config = dict(
    n_layer=8,
    d_expert=64,
    moe_layers=[0, 1, 2, 3, 4, 5, 6, 7],
    balance_loss=0.00655,
    balance_bias=False,
    lr_router=0.000962,
    norm='rmsnorm',
    tie_embeddings=False,
    lr=0.00537,
    batch_tokens=65536,
    train_tokens=290100000,
    steps=4427,
    dataset='wikipedia_en',
)
Below are experts of layer 4 (counted from 0) of a mixture-of-experts language model. Rows are named router (the router's row for the expert), down (a neuron's output weights, with its number) and show model dimensions 128-255. Each number is 128 + 32 x the weight over its row's rms, rounded and kept within 0 to 255. Numbers have three digits each.
After each expert's rows: a language model's description of what the expert responds to. This comes from a sample of Wikipedia text that the model never trained on.

# expert 13
router:144161120149157107140132065086097120146075130148176100174069101147092167175166179158087173143092136144058145158077142129186084125124132139088160168062124122113146103107087103115157125138108165166104110108140097158087133071144104161132061059118136113122127108086136131153157140128127141129133096107110142167069149123081181154101093097153163113133088103118134095106112131094198108133213
down0:107073082069173122133132123130143074115122100159120166146144051174122112122118121159084108134158105041138180108158108176171098159163094134128117168084170124165168129162135128154106122086120145125102217160068122157097174134126184169171121198105157086144152169138189123150124108156146068124141138163142142116114097110132132129182124086118067132103192144099090124161133132099097133077174
down1:194117141071136133145115112079064116119127189096120155063118167105112100108097130117169127110117079159140165092122120096120167085118139121124089115140200154131115068114124080154120165074158167089137099146081142082136064142137111140068171089181163110151129140133151122096146073089181110168146149102144114060210137142150115159100104182129069068118152069131132075100086117162115153117159
Description: Country, state and city names and nationality adjectives, often after in or a comma, such as Massachusetts, York, France, American.

# expert 35
router:092096147152141148164095111100108065133151150129142130149108119140100155106116101189120114129118140120131145143038100095164147111167068054061143139134149126138146095177089088198111188113144129089134138122118070124168130079136198100173126140113165168152158135095146138148112120150146089083163053118152123121140117177141145150095122105137112139139145134192110082115152088111123112104123
down0:129158113130097113116136133156125146106164093147159136189090192115144092111186115072133168130096051106125189164156171207133112125168148103133141146149173086148158101155185096156170125121071150151140148114150139146154123094078097123109153110150134181090167155141139142097141104129157157154163122158146126117144144141073168123093072084149156116156149120123157094165214103096119141118117
down1:101157113155191126137073140094116127134170118109108110122180119141084188159165151173165161115135130092086120079163071162131147094099111111086118123132156165134099113153139093089091109074142118195136255077142103102116064150123126111152141165095084167141204153065138124170134126131151149138066103094134142110102063103178072129093094131135154134118093133150161157122080159121129082155152
Description: Century digits and spaces in birth and death dates, lifespans and Born/Died infobox fields, such as 18 in (1836–1895), plus See in See also.

# expert 46
router:079180136124142069083146113109111092132125148134238119148058161149092133144136130113104109132088105104130137085113095063171156134110072149110149197155149173107137151121126084120151150076151118142156142103182155159138117092115166221183106094109046154182125142157116118124095109109150177110175109096130123113123144167080175193127109066133138128154178100143090103107132110122158100171161
down0:095142135131126091112106125136132157160171145160114106207110131106133109045131130120141149154157091124152163131086100125128090122183155154126146126100160106111102109123163092160133153076156111115098165141096206090084124166108169131130131105123152132140189195123130117167134123181167066166160142130094121089088054169099164101157119132139097121112150146138131150126168163112100077160104
down1:130153112165116133154110133106138158096152118145085124165150122120118072106088097113101097108170044104153154179138135168178133152140146138091093203100120154093135169121075071118114094139148139135153104158130105155126122183121152132144199129139108111162121126128131147175132086182111120102167106130157156144138158101155135076114089067153136166131086142060115142060141102135102091088144
Description: Closing parentheses and punctuation in formulas, notation or non-Latin script bytes, plus occasional nouns after adjectives like educator.

# expert 31
router:073159123146109078109196110076116087146115150126213092173092132159120109197137123129108112114091070095153142134122100117172146094150089120125118124191157142139139129135090144164113140100201116142157093188159094189159087088106123162099122082103095179190123115186154119083113126126159188105146112078173161093116086175100165190073134071137118154122127194110091119107152120107137115138100
down0:153123130084131144115142082092136176179121176193095046119045073184078123093049127084065117176142188106130129091111121111101165120125152084144116131099133145101142153105165075155146142123133107099105127101073104106147073138142142111155128178100150142149185176154125103128114139197079160122126133177163122109121151109055092112113082065160091150180160085111129193116115044139139103113170
down1:131102114105158173103114103145167126119172152181124118225111127106106186136138114136110106158113130119175109075131138125114110122157137092181187121084189189105095138079108112150103145128127098125147119113132111129086111149131105126148159158178118107126058127084133194135191115176137131140100113151178139094103099100132158123134114041155171190051040109129098129120122109164092133156137
Description: Pieces like on, in and en, often after T or C inside species names and rare words, such as tonkinensis, Cyonasua, Dustin.

# expert 38
router:056146125134136063088153106098096087120121159145231121152058145165102123129165142126107145136097097090123138079129078061169151134092086163108126208158158185094144156113110096111153153101164125135164149095191136148144113078115162192197080081096054147169136138154125139113086119107142143116161119099145144119142139161074149189118114067146133132170187142121094116104146101133154098167156
down0:087098167110168120118068149099168174179149136133096078128165171104106096154057111131137096124194171182197134141204131166168047128142170165053129128196122142114176087153198127086072117138110178100130141153143138134132169165164110121125146154154116128175132175082108089097124147101156104175139090115138117115095104118104124167180116119157158131140099114156151143133055198071099121096136
down1:167188119115102095139109100100122153136090088137141168155087170134140122118112094135129150153092140147081166140157117095165123104137130193087163126111135110132185121160090155110158100137111107140126093112167066160104139107105058091082141153113214163120179038106099160145111107102161184161130156179119124101122136050107137183099163180121109100159096121127087121115126062105101093109160
Description: Scattered tokens including line breaks, relative pronouns, adverbs and nouns after commas or was, such as which, directly, limestone, professor.

# expert 19
router:137106101085094123136110100137132057156129194122136133119070143118088116139076146251131117121177106092104146118149123097180104134125132131106149094114184146166141164134110038148151180100178107111078110105137142154159126067101210165162122164155106139096101143173165086103157200090107123079156138192136202166112144177153171168159093105112191125108083098164145136124131092118113136108154
down0:141159093086090120117126158183157151126173092166101161146120091144132128119181121153103070077136209141116082138123051135121144098065113126093117107140164123114137144176164088172129119118165162103111084149140141145120045111128150126092047044145112156112090116113106151182120121126114180146142189151103165113179124123121116105156110098123047115111123115120170114111122119132119104064187
down1:118208100148107162160127165098191121145102115130105147104141107132135154129155162130181102113086160153184122146084181104087128106102139180164113129122079131165085100142130144078170137113115132156149150123138147042153115155148125148122067169092149142143117153101180180108181110117189150145100175165055112148112032163115103118147150120115132098126129152141112102125107172113118097129154
Description: Middle consonant-cluster pieces inside surnames and foreign place names, such as gr in Belgravia, arc in Alarcón, pp in Sheppard.

# expert 0
router:076173139135154063084145110105116094126126162140232131161056170151086140134144136113123130126089104102137165069130084069167169149115064163097134198162159181146134151133120089134157162079155108134153144107178145155130114086120171207187111083108057152174148160145104108129093141120138160120177098113128125136134136158104159200116105080129131110156169090133081113111148121107172103167162
down0:142062081112066125126150169170108151120142123145120166178144137133104162177140128104174172118060125185105117094150109059101129123134109141039081138128196139187131104100068076120132096150143143097149200123105102141113128114137136115130136124103160146088189189067111089122089122135151190152210126167187075149142156130127146154077162173122139188105104102107069122148138199137142078092146
down1:172167098117135062121125143102099110126188152165189182100146090127067134122112035140065153137145144116066095122132139129129117165112096131068157177101162126086070096140151095148159110105103121148139084125194155092118129115101119148107192120124108113122145111121125136075134168058159149138099126126131122128096090045127138114093103138150093194121155131106089158124096100113075155159114
Description: Articles and sentence-opening words such as the, The, all, older, plus direction adjectives like southern, and vs. inside parenthetical matchups.

# expert 63
router:133084142146137088087179145138149079158109115128148126070157052111165101054126191190131105168197048187099171129120068136116155114157145153143103098169167146143154137131105135094172129115173151152102077147156118106153157106130127116137158100124153202163103075121170056159151147185195149106118099173173148096121159168112132143115150052086098112183107167192090056114118135148156080129134
down0:204151158091158120100101062144180065111133119136096112130129113110120142148071098186164170126124170121155121091087117112132107087135158181152119140155168099175103137100061103141185121085121167126106140126157071113122141107149135129105068135128108169221147124072104182141153143099178104107162143180173093139130160123148087147157120143095170171132120132151123140151130123174099120103108
down1:148140118120163125188097113127110114116105170145107121168148123124159153115131078100084194120139144165133134128129124168121136197134193170085118120082170104166088091110162116151189150144130057116149124167157137081085122108110085045124102111105098080120140069158127167162157113072134129114128116129165124138167173116136130051134116092108115148192128118133125122106200157146120159155196
Description: Prefixes and mid-word fragments, e.g. pre, trans, ex, counter, and pieces inside reconnaissance, secreted, antagonists.

# expert 55
router:126121119154183065111144100158129117151149124116207129073118032203147136119136143179099144128152156152117150094124102148159118193128136103154091164143133142208143176112115139156114131155132146085136173126189174120136138124070153155141091128110155101137123090132079131086130099128145128172163138150135158156188128089109089154114101109119189121145088166169123084099171140117121076147173
down0:129188133124140157160071121059154139129094182113098113174070143100166078129122142110163063141123162083069156165149124144105094143114131125095176137092156102124222178174147110122178160106117180160108134120129081070087145091086098194121120139188127089157130161116167121133102140146113118097130080122129083173028125129176121144088150136079106108114132117079127132120087086065140099124145
down1:071163131102107140167153096134183127162105176131072139110139153120148113135108115119125120075142060100140157110151113127168155092142137143101121163077174118149132107126145139130087144147126090139156178141164108173076162123128103161135115141167072170099113141188235115166122161125144093166121139183150129133058143187127119159058171160134038137135122117137111116073148150162153144143102
Description: Nouns for people and their roles, including the agent suffix -ist, such as member, player, children, bassist, organist.

# expert 7
router:085156136114143082067138117100122103117120142129214127143053153150084148138146139122104123129079121099132156100121070066169162126107068169107146199145169176104133163120114084116153146085153116133171134107170148164148110089107172209197105098102047150182113147135119123133078137105148175119177101089123138120115121187095178183134110069146151122175163116127078100106144101112167103156177
down0:108107118105185130077096089067134163128106137078141087106138161140174154088127116127114140096172149108115130140100114139146113130096095140078166206131146144117087179139112175104089172102169180087148126119097144186084108157167131125063070144132203154141147129113110150130162161098106109100137121113126126147126134151078141090138085162081189110135077142120144105119135101151152134089127
down1:188104093116155163120131136134143147167083126142149133093133150116099162098087110122135160107095132092093130184092077150169086093043141122134092121061071094099203139089139216116130106133139110117136071106198133115103145138078142108157127170127161134154120099100159108136095134154096031126136129129150154170120143111142200097149152128144097132100104144119134120158153104093189084106139
Description: Chemical name pieces and science or medical terms such as ethyl, zirconium, alcohol and blood, and also the, and and or in descriptive text.

# expert 54
router:111138135098181082154145105137145076129101143193176074099113093114124112136103133162115147120090135189129134109137081060140141116124085103144126152085128151095111151128116148097164104080117127160172168118126125133143085094163158133124134099149089057160155095124070161079158146083136132130117149161134105193123107122109127185065127099174111123157088145124039130126157101112133091166115
down0:090098159106119165148118076110125111108152200119108097146108067076151134152085130164132166185129168106083180164164130118121078114110103068115110119143103186074152146132087113171173123120084156182086112090094165088176109132102127159091127107149152114116164165111131166023117135133136110166150100173106128132081122127100118141170125083134149093132168100096102098128098135120084150135126
down1:140199058160108111169094110117138102175149102117126152199161129145112140123181127174189124150100144144114127150157145171107179093122114205145098108165115143160097134096139143120180133095124148125200137152139105083148175191121157133158135097114081145065119067095139125113091145101146185129127181103085102119127097104181112111064164120190149092132135091081165086128141127109112105158102
Description: Field labels in infoboxes, table headers and section titles, such as Weight, Density, Total, Coordinates, Born, Event.

# expert 21
router:093162145152139062125157099090105091079111089095142106120106099125111084164116137124083158158128168155083163129133083104115075143138077130090084109100168155143134128120076093114114142110173154152123139102127160147168106130102153183134149103182124137162187157190126082080169142086114162101128118061128117155119166092080130185109102156169156101161153073156119137087177107134149119174133
down0:157176120174173088170106185093134163068127092090143139131136132129096102121175176185123134118081123141165105121131122148190105116162139133102162158094125105145151135119164083112124132124168153113157134131146053121098058077132126093129153177116160157122098092125137125140132149158238112154102127141141104140085114132099110106100098160141125160183185110087119174127177112120118075136103
down1:118128124092075112138110177149107125044150099082135104124142163111120182142093156153106140097092150117157171119129160195147158165118015123131126141109019107111178149103132126149119133074171154143135166069137133171083114147129099153139141089099142145097112105165130143156134165100146135189106065147162124069127131157070119159116093161083106096177054156137124132171150070092176184117115
Description: Final head noun of names for places and organizations, such as Street, Road, Park, Memorial, Academy, Railway, in geographic text.

# expert 28
router:075170139118135064060160100100121102128127158142213137131053155154094144141157131124102117133078100104133145090116075073156163131115078180105144188161155168098148163127115094121148143084142120137164139090180140155139134092127190216195103079124059150173143158157111122113099123113143181119184101087133126120103139178084178195120107070144147130160174095129093121107144103112168100166156
down0:116098124102150099101093102109110090125187096184162123118088160148091141160137132134152183122132149120139194163129139150145088112141130170159200127166112119138125108147144127110101112109195102112131095124173083118132140178158158159112105114149164141137105091125081109081096083190158111119166102124122088126054128120130149180098142094129081119103075104127213150048194146096079148146120
down1:144132134149135170120135134098117070076150110133129127137128157100111114098135114149144134160143101150137103173145111142071074190143175152126120162110143089213137122115067151075157059150126143132100169115148153116124088181137126138145204140093075161114129113151110158140125128141160092103131146056154145198170123172120129096190104086168145110073127119152105124211130113069140085154156
Description: Short values inside table cells, such as year digits, decimals, dashes and commas, plus colour words like red, blue, white.

# expert 30
router:144161117085143101111142137057110126110101060122120085133069134135118123159126143133114125154101083194081186130068148076184081153143147137095132121114125165125106147147072127108167133150143184119109131106131071195110124107120147152145152047158101111150177087149123111070125102094131130186119093140125161133127120108100119144090117155154112119199091076143151130102170132137164063178149
down0:175130129133089151077122175096133147144134103157098122167130110060176163113142126147053167051124129140157098170147109175103038243160111167112148144120201112097146091139121071119099113151114122183200117123133111130140116160131133135083132172085160178129074177074169087142116149116085088102129117138107086186167185077131097122151137125138103165127159107134124104050057082132203144082103
down1:097142136061125093124129175114109100095132116185151109092106097125089155109165183176111117153092167109140094166213181098114111063140156078176159206117143138068106130127161089121156136126158133078089157100159085162120128127075150093163158119143131138178145165047178132136117080135138097101106109105098118167076110131114139133073089074135143107082131112090132071131127126126124133113078
Description: First word of multiword proper names for organizations, places and events, such as United, New, National, Central, Daily, Mount.

# expert 42
router:132082203180177103114111132181115117140144071146125099189041092100063088157112161148136136152139119154092140110150140116130137140087138075135098111153130112121101126122121099171084130098168129220117106136126068179152096143107146136202069097122075094142163088080135132121137148142125159130190121129114132147200161186063135200119120096145130079152130130109104099080182138159082095133131
down0:078094149128138098116171134116118119114139079086179167164165095147099092176161057113121129112181123128083137158144092143107172172143168135071126125120117173103160183097131096082125200142197175176100093171117153095129095161123144156089155162199154111147109116149126171189078141129091136168174137125120151122188141071100147106073081113111147118084124129155123104081108112090098128106178
down1:059148135164109103143133136186108116076118138110154126080134060119156095131133106119079108190143129111111097191188111101039135114131101105151147090156146128091157101138125093117119136116128144094122092097105201158114064164139152107122145151184121123124135071083190098148173149122098175149129182143173081169056092125087137130133117111088181076076187169126149160074088112104133156089106
Description: Line-initial list dashes, colons after infobox labels, numbered-list periods and sentence-final periods before new sections, such as See-also entries.

# expert 18
router:134133135132151135113138118122114086121109072086135107139063155133158130147125119217129119117133096158101180120059130062217125155099053111144099124151146169105109145119117124117115153114147135165107069124129081201149119062150136158137130109168117106141149078161108174091110146172151161150129092117123204115156091191162086169088124160104111138176101109116157133124111122108115096131120
down0:073097127081088153085138121089100110163157074187039113134153165220156141160136120121107140114112095155120076102150103193142137122083148077114110219108217153132163098145086112132131099090157130132174136114129131083143158107122120091191107119119150119144105140116130077138062157099098127131116150102159136187106118106136114127197126174057109111121173124128121166078150114159132140117152
down1:112147064118119141123135120110117163139139121174095115128167158167140133169101106078060148128065122097058132174123077158067134173162086144130128129115165115146107115148162084169160151089138080104105094126109102176115108089132140127135064160148173067084145122046119121115112182141084122085111084109103176097176182095181166091113094108113136155144171146106116094129153122118124119118126
Description: First pieces of place names and foreign or unusual words after the, of or in, such as Tu, Ay, Pal, San.

# expert 5
router:117107184098131107142151118146148086151079108146139111161131061158127151103105220121161132141125147160092161090130142110128113147182112098069060141076142154144191122139145136137125189067133143138175123123107089152100132120143179101110064144119139094179155111158143079138150115088130135146138028151131195146104183098106105135091101131065147137161161147169109141053139120151132116143169
down0:088140131167145133093089140136133189169173129086157130134128179103133140146130155085101144179163148107112162108174137095147106111168159141151084147092178094139120110128089192107095128168054094150168201147116101140108115144102082146186147121097123133088128125065166085110176124136115138083083127121143044124165099104137090168149106140093115149109133146097135116184170143098125101126144
down1:134081109133124096117145199110148111112093160116093118142123124085158114184150094158054169148059126112180150114096099081133115157141116168127125078108103141075133113132108188099148070133096150194121134137169138108175152083116183173122132137185130125145106130092115140172145129120132093106113110135168169113149132089162117120097112118157209159139141149129202106124141128134107121118177
Description: Articles and possessive determiners opening a noun phrase, often after of, in or to, such as the, a, his, their, its.

# expert 56
router:143142155121158120081115096094105111128102129098131129096101085155112180170075135125158104181097164122119140082127115113171120162127065179137160203132146145182139110121090109147105137104132071107152159108143105132128092128080125175121103155126114132175122135161088123129112139076156157162145107145112149145073224179109138132122116075140154124139118097170079086103170109090090110084156
down0:129162083085157130109125094143114055125166173113077112039112155128100099115149106172132090158138168165136136103158109048115147107143108158187156116102169127122104117096134065121107182086165086125125126159131105142138134144130135135128149162148091091150150140156118121062125133117143191112094180152133083036130177179192163112114123086140125136173086098144162145113124092098093134107093
down1:127110082188101147130110115146120096132158125129165169095103072125177174085149167192114113159114038149104087135135193092207143133112114084193101162142182090175118101107088086133112170142139085175140070176170095159124173144114138169140169070197125181122170123102090139120159133143145152157067140137133132136101122161152166070136108148137081116078139142104152099146134135090081125169126
Description: Middle word fragments like ab, ib, omb, ost, ism after a starting consonant, as in calabash, omnibus, agnostic, reddish.

# expert 12
router:128151118105148124105107114117103122147104096090120094147070149156119107143115122150116121131088087135098182099080133075211113165106127091109130132108144155111103156165091113114147135143176167123121118104152062180089072095108154165127146094176103114167143083111139119092148109129150200148145092172129174125150092188171100130109114149118115124177058079167153116131156116112106069157108
down0:151143099089134145166085097097107110092162104146103149161107222084127122123116194093136165124103139155147162107138089120168092170123108151037165173093166053162171168167139080140168134084157125143125123085155119159104057145112125068141187106124154109120100139131132103057120160105161166140132107156109107130107151160129149179139152150099128153138153136174196117187174151116120114115133
down1:152171124155134190140158220101132186099182161166149131154148142124115102092137083168112139114132161186110070108143048115167135049135108147106053142152175150118175137116084102121087127141132122080118071126131177165105062169132119098157116063131136077124144153117126163127111074112127145092146240113146157121145142122111148136135106107129136126099164104134180089108170121120111068159118
Description: First pieces of personal names, given or surname, after pipes, commas or by, such as Alex, Har, St, Hen.

# expert 36
router:095139098165105076094146107070115123104122131139195130071077164163099121152093170109176092113103122100135137143107092122138155127175117136157142161108203154176107075147142085126134147081135156170121112151095155105154125145101146182134106058144157163192182164128141147152133112105170163098146125057120113111158114193113173192067117089089144105158174136117049128131161115151122041126156
down0:129134142118124123113146128114115086108134099116155122080129141087113065126109126109179100110169174101127167161151113066153081100096164109117140148133177193150123111085177113105181109206144165120106109137107106132138138156153165124071102110144112146184137141067122203169121134054126111113161215155154143121120190114087141176126127138044120128109126135154124116065179114078192088125101
down1:110164090157164089168140124149142168157129089126098172160191088147130100128155097128091119177122128124148191118208088124037127122165168071166122140149136102160158122146135125086128099126148116088124134129173132151127128143134106155166151158117087129118081093157101119049168163104165085113159170168134152136117103112107075164151139084142175083155142115125107150133151104126074155108128
Description: Individual digits and small numbers in scores, rankings, track numbers, decimals and coordinates, such as 1, 9th, 3.6.

# expert 32
router:124120157144153084176104091089165057148122169107155114145079178110084120149104097131122120100119152121120160074126084079138081131077115130066109123051159111128167168112081075146123145091155141219128113115161149197143042126140165181149095154174154097122155141144138115078143143128159188105183161142184152119114125170174150147137075123115145090141119145162138134107178074114098126156152
down0:115160108069127170074193148165128138139086115153207168191150080137074078105139168176074130134103200083107101177117136195125134113100136169118090059114125132146109101134104148100150134116115154102124139100170127153112131131108148106098103134139172115050090101166151063141131141175132180165096121138118146151136163135119091090178126121178168110100087149148076109089168139151128090137113
down1:190159181064175127128175097147141139126135142171165105105108138176103103105126100123129148160173088085116178091085135112169148121131133147155142143150159103130163210084122107144136177130160103120176114131135119120097162140112116081200127154152116162151146148188152143111114151132115109128127142127083158085119152165081140090194115127138155108147116143128153143144133120081141107134156
Description: Capital letters and first pieces of surnames after a given name, especially particles and prefixes like von, du, Mc, Sch, Die.

# expert 11
router:105094217172156090124105133147124130118091092150144114185124139104068126141140165143134137155147117143092135107135105122098170161083098107120135104160156135126144114109123108189069127109162155142125117133184099175118127138076155174154088114102080088138137107097114101160146150125127129099174110117113122149155185179078190195082118058128133092134123107116135083088147146152077095168106
down0:120159163192126120137117110175142142102150141108117101134127124090095150091155155074075089141114166125135090134168112118063097090153172130185094080092163103152146132111114108115113182122073108132147112181062079148089158124127124138174116145093082117147118158153125176097167169117123112139135084218109095167133119122075165114094208127149113081092116173130163142114102104085118116144150
down1:182114093199105069124118123131143183147176097119145090154142148154068117087139115138165180139146138172143110146115134137130206158158133127137127079133193119163092140186169125108106160180113083135126113114131094162063132128109132105148151181136195143119133156068162190134115106114185153135112147103130158140102121106148164125149087092161131137144109112074193188142159128106097152117056
Description: Bullet dashes, indentation spaces and table pipes at line starts in lists and rosters, plus See in See also, semicolons and clause-joining and.

# expert 23
router:121164134107160057078131107108096116116137157144216067148106160143097150163141179129116126098099072108137155097132088082171182110127060149084148142176171194102171121092124086122148165072147092153117142138156159145115094071118158228178106072094100149187111147125106130124130100121147155074165122083109129123141142203074163209129133069119165124159110124143109117106143096132141125152174
down0:046162208147185139152139070132105133135165139146137188148120139157127155115139103080122140159111165116089070090120126152129144112070175161114167175149152104097170082077210146124105115145098065124152136143173158109173137162143128094141136121109148117149087141143081142101079102129107099138145095085140136169157158107151089133164146107134140128121119099196130136116152150105146171179159
down1:120122153116161124147093092143052066163114140140124129069080128114107148157094088110160126117111215132160123154157155156157132132135072098146121036162171138119161195130123090142176094153129133134105116149100161135133124104183166135114101133140147111115083122159127156112081112137077112121145112096113124095111116147114150078168195144143101084120163109163154125146127088168110170109110
Description: Pipe separators inside numeric tables and squad lists, plus per in rates like beats per minute, and Latin or Romance short words.

# expert 8
router:096105071136106120065168122126097117099129138174181142172145099186155141138156210157174162104049078124077160102095113129161120138114103117147170114138123151120157167160152126156151161140140111113096192113121087211106150073158149166156132040133142101162151113085110144147112168143191127188141118110170141125141146135077172161043115111130074156176100124144116077096160138127111109142114
down0:191080135203157120108163182137025134155078144104123126107187135118116133075103187173132174130098110120183112082158123122177148152120133131182118101118163146079184144130169137139168142105117138129127144190157169151093164092146100133164077076128096137161142136122096162144158135109168073123109129158054104174114155156072177120150114075123081191121094120087110096131156130102130156124102
down1:130132131090179106080106142077154178148082111094104122126077136098156143169086154127132146183093133164143086109114130121072137114137148091131118087130064128183125089149093073144133091067115113147120038110080111092088148163141151122149143124171137145156126106118115128080150104063105074164124137120119132176150082113194101155110095164166162117112130114154174087118124143123205136145104
Description: Month names after in/on/until, plus time nouns and year pieces in date phrases, such as December 2016, by spring, at age.

# expert 52
router:132128111183158096096137086093128098157098135138192167101092114086106126169179122133153086066079084078127120083143119149126121125151151174142131190082152173121098170157114115090122170050099127141178114089146137124107149150109120187128065092136087113159102122163081123122115095106189180102138102122106118140127080142097140163106099099113112096188183101119078084100127102145147109160191
down0:180134102134122126114143096113134094100119148180211136199110151129149131149185135102084129144148116110113076186134090186128142103114170181160041135129067112157136142153133087081061100099156146091123108148164155120142154122163135134106094138146140070123106112117136096131079180162126136142134182133105083153127119136119099101178135057105163154087097109125080108096120138210115142072151
down1:134107176163180149157157154137157194162159160140120146171131114146076162138142130114130121174087094142164135179131115120069126110108218111087178174147163092140084048119137128122127121111109143103200096155178091098126147162191066109105095116088136124106095185056154073118136102144127119129142070066099079188151086126148203131137166098108093185082089127131104108121116113186118110118106
Description: Trailing zeros, digits, percent signs and units in statistics and tables, such as 80,000, 15.5%, million, km, mm.

# expert 17
router:106126134145144087150151079147155104101151159149153133096087164104098140134083132165148085151134097143164116112054087023201142108117075083040159126121176121119163111110079135169142164082162112103123100097122137111151171044091120107157106124121163119137133154108134075142110115111125110093148081141149173137135092164133132139098104119128100159135171132192114097134159117116129092165119
down0:094082111116165121113129146102181126205160198127150167123130146130111125146144146123095155177100145084197118106113111144155159162195127115080140125121083132089147105137137114142088122165124126088146090114173136152126157114142116143119083082092117123075123128152098122135128088105152065041082040114094131130153127047103103103106149124145078175153147164142097119092094087103150119097194
down1:103124100125106137145059131074103138108163089136180096101089080129108088139126076105141117130141134150142194165116224143113170105146190137156118083158114144202157126111131125138179133180124090134131127152136143143080187096158126200119110143088104060120146147086140132110118195134082080110162163201116069089130146088100101163088199142112096097108082136157071164092135116152118156069142
Description: First two digits of four-digit years after the, in, a space or a dash, such as 20 in 2023 and 19 in 1960.

# expert 2
router:130109136079145141109144124122129106141039170150194097123099118171086155155100175111103095152137088087093124114139117105153083190132073159091117130137159149099181131185124105132134133088196136131152119102141140082130136058086098171197131059106088095119181071132118129153115160094149192170119110117150127087119132093156187162141155101125149087152192126099110107080104097133109100141116
down0:091110112145117144170132083134101150075100175130156071090102145157120151151156115113123128202123118113083119096120103112157170120100115108176134134207127159099168129197130151077117100101104127131130138091115166148110179146127099141152107143172109132137121070144109134215100148134179166072177146124179169120099116181169192103159137056071163071129152163094141181084156163124117197147155
down1:097097121131089165104142102164141086111108156052159106172103076117151094129094125174167118151138083131099137156140103095117087137086080139111132137135147172102111152114119138066115132072168167154149099109124152160153112129117126193137144134168144130134155164102083146152114159164148097128104141174127211143108173123178158144104121142120144145120116089049174145178067153104128085217130
Description: Mid-word fragments ending in t, such as et, ot, it, at, ut, in technical and foreign words like phenethylamine, antipsychotics, Poetry.

# expert 51
router:130176141161174046159131113152153138136137171154122132093131047127136096142120155177127156212103133158134126117145108117171081151089138120149092137103175129103126155111069159121137140129135105119147126122124147124192146134141188174181100119150105129138111146099150150065119152129152101135140159103148128188118147105100126197013119102130164108143133130154087073087172086160105113172138
down0:120139163076175134136117125165142097160105123198078096091122054121088152174138123130096093137148142125120148099099084107145124121104187053128178106147125146136048107111125070140131095132149144109116127119119062104111094126162129145104175124122126076123143176192152173171058095152129130126182150167079140105152166188084161150205137113076125106119148131099091154121173105149084134133128
down1:117074080143081178091102112119156148137147166187155119167158145144158110138111127131187134142111159101106110116129115075065090144137143118104132089135163178126156140031075117106170149165134130120169071164136124174130131128134076188089159105115148165093090105080094113106133155157197141100129073109153177067134114105115152123083084101118147152176098069104159147121109101160119143143097
Description: Nouns naming headings or infobox fields, such as Works, History, Career, Personal, Coordinates, usually right after == or a dash.

# expert 29
router:089153126188141067115184113095096104099160149115170118104107089175114058163152145127169161151100132144100167077138100128116101123165054174113098184169164141124148144143119109140133133121144113174155181121151170147187104123088153175127130140120092143106151148148115141077100113112132163102139142092130111154147152086092143191083091112144155123151154122184092107076143120132143108126127
down0:156154167130144135115094131135047103106148117204146139158103106178124130131162122109131138102117166199130042146112084160065135138084141142119113133184145109110110166128066159091135162169076058174091163111145090194108141107148109138147161066098152114168059122104189158115103094137095117085087138081043135149140137103101152178155143178167116126131165126123161138125116145121117119148107
down1:173111158167066101140069163151149130136063181131145100106149143114219098098062076085098166090100144140075171116099153154129211137171106069127184132142120072073101164144130091170140139121150168092123152091131106121161137125152111110126133103164100102187165141118174089157185144148141135153165145124155133161131141145121080111150063100087140099135150101106166040109128097180152155128148
Description: Final noun or noun suffix closing a compound or name, such as Airport, Cemetery, round, systems, and endings like ation or ings.

# expert 61
router:111122160128111060052168120125132143111103099133213128126081137169129100139122128106170120130088077131147181081121109079140184128108121176123121188161135198077200130171136091143141142123136115169144155104201141185130123065120137186213092073168097105180108091161106127125113109077111121147131105126106129103132114196124142169120144089157160153152112073145103126121129114106158125139138
down0:125099126119091063140133117135135130089125195117146096049099101133135111084145156120105057089162131143165128122124118196117066138098106163161152179147141137155094092081170093179167123179067153080141105115093121130160077114153110149148122160136160124175175135080113167126110175105116133099088143163095127081152141145129141120102111105112156109191089139169090133118146144092146112090188
down1:188130114134070169143087123190132124108107147142169145141163129105131153170158089122192083134172106117119059075199142137067146098105140125112156106102146168167164151150122143173119104115108116113122104100138133066143172171172093093148073169169135137120147156174104125117117131121120144114165159130106110076144156118127183048135103149088186129059116087095099159109101086155101119079149
Description: Numbers, dashes, pipes, spaces and symbols such as $, + and ± inside tables of results, statistics and election figures.

# expert 59
router:066146122126182082091176122122117092111125156158221133127065153172089128170158132123131120121069104152122163063139100083164161130116091153116148196176153206092155185129105103137151123120133145142146172100217114181159110107119164198190108082101060126176120129154132100112103106115114129158169116134133141134128142155112132183126114084121131136168148093130104102113157122109177094162164
down0:112103095133153164122177151131096155092137138122070160176164106168117171093098087147131186154102186108103109130151127164102128113113152107116176167150203132128144140114130145165188081170124064135161078138144132119118204096202123118154112128113133121055105141190146116117078086135132117152130157103032141160106128085100161112074164046122144068101140103157097129098094153182091147119127
down1:126156195162176165163132149139082152126112162119094153098090119092132150157098132091076138104080159106134093095150149095110124129124117113177150083107153176083077114126101177131127186154122098109161167112150107144106082118124107126144110119144116156092091140142125129111087125105119094108070098079137166141103082093132157116100087115177131157054174114099145142170127126173114118091112
Description: General nouns for people, places and things after the or a comma in lists and text, such as village, town, police, team, those.

# expert 47
router:081143093128136092092102101111114087124073139087171160112084120099120106130143150135114101092118112077121139126135108134150132097158146120183127168114180130109095113153135091082165205093120107166168100150107101183145179110123129180126052076128131111177130103163119134154097104094181173118150086104110162121150146155116176151077146101085133116193163115208063129127145122146151111106135
down0:138138192080141085119142128133110062149108159206147064109111088101062124136109076191121194110127147163132134105172109100147163160140155122126102089081079117185051091177164113161137088157126071134149165128156170059142100114101167106114124124179115146123182145112099127103138147154074112116148196155100117166131124133104154138112143101126162205103096144066144051059082066172122093166155
down1:074245148144121081115125116104067114134124133067178112166136063172126132098110156086079157123136098186122124161088100156099164119145101148113090133147123080123109178106142113155107073119151098103119155150141111109111158152143094119051189132110110095139105129114139134130131167106093174089129113103150090097150098099114140204152088121157089161109098106130105169068082124116173120124151
Description: Individual digits and numerals in tables, coordinates, measurements and statistics, plus units such as million, sq, km2, ″W.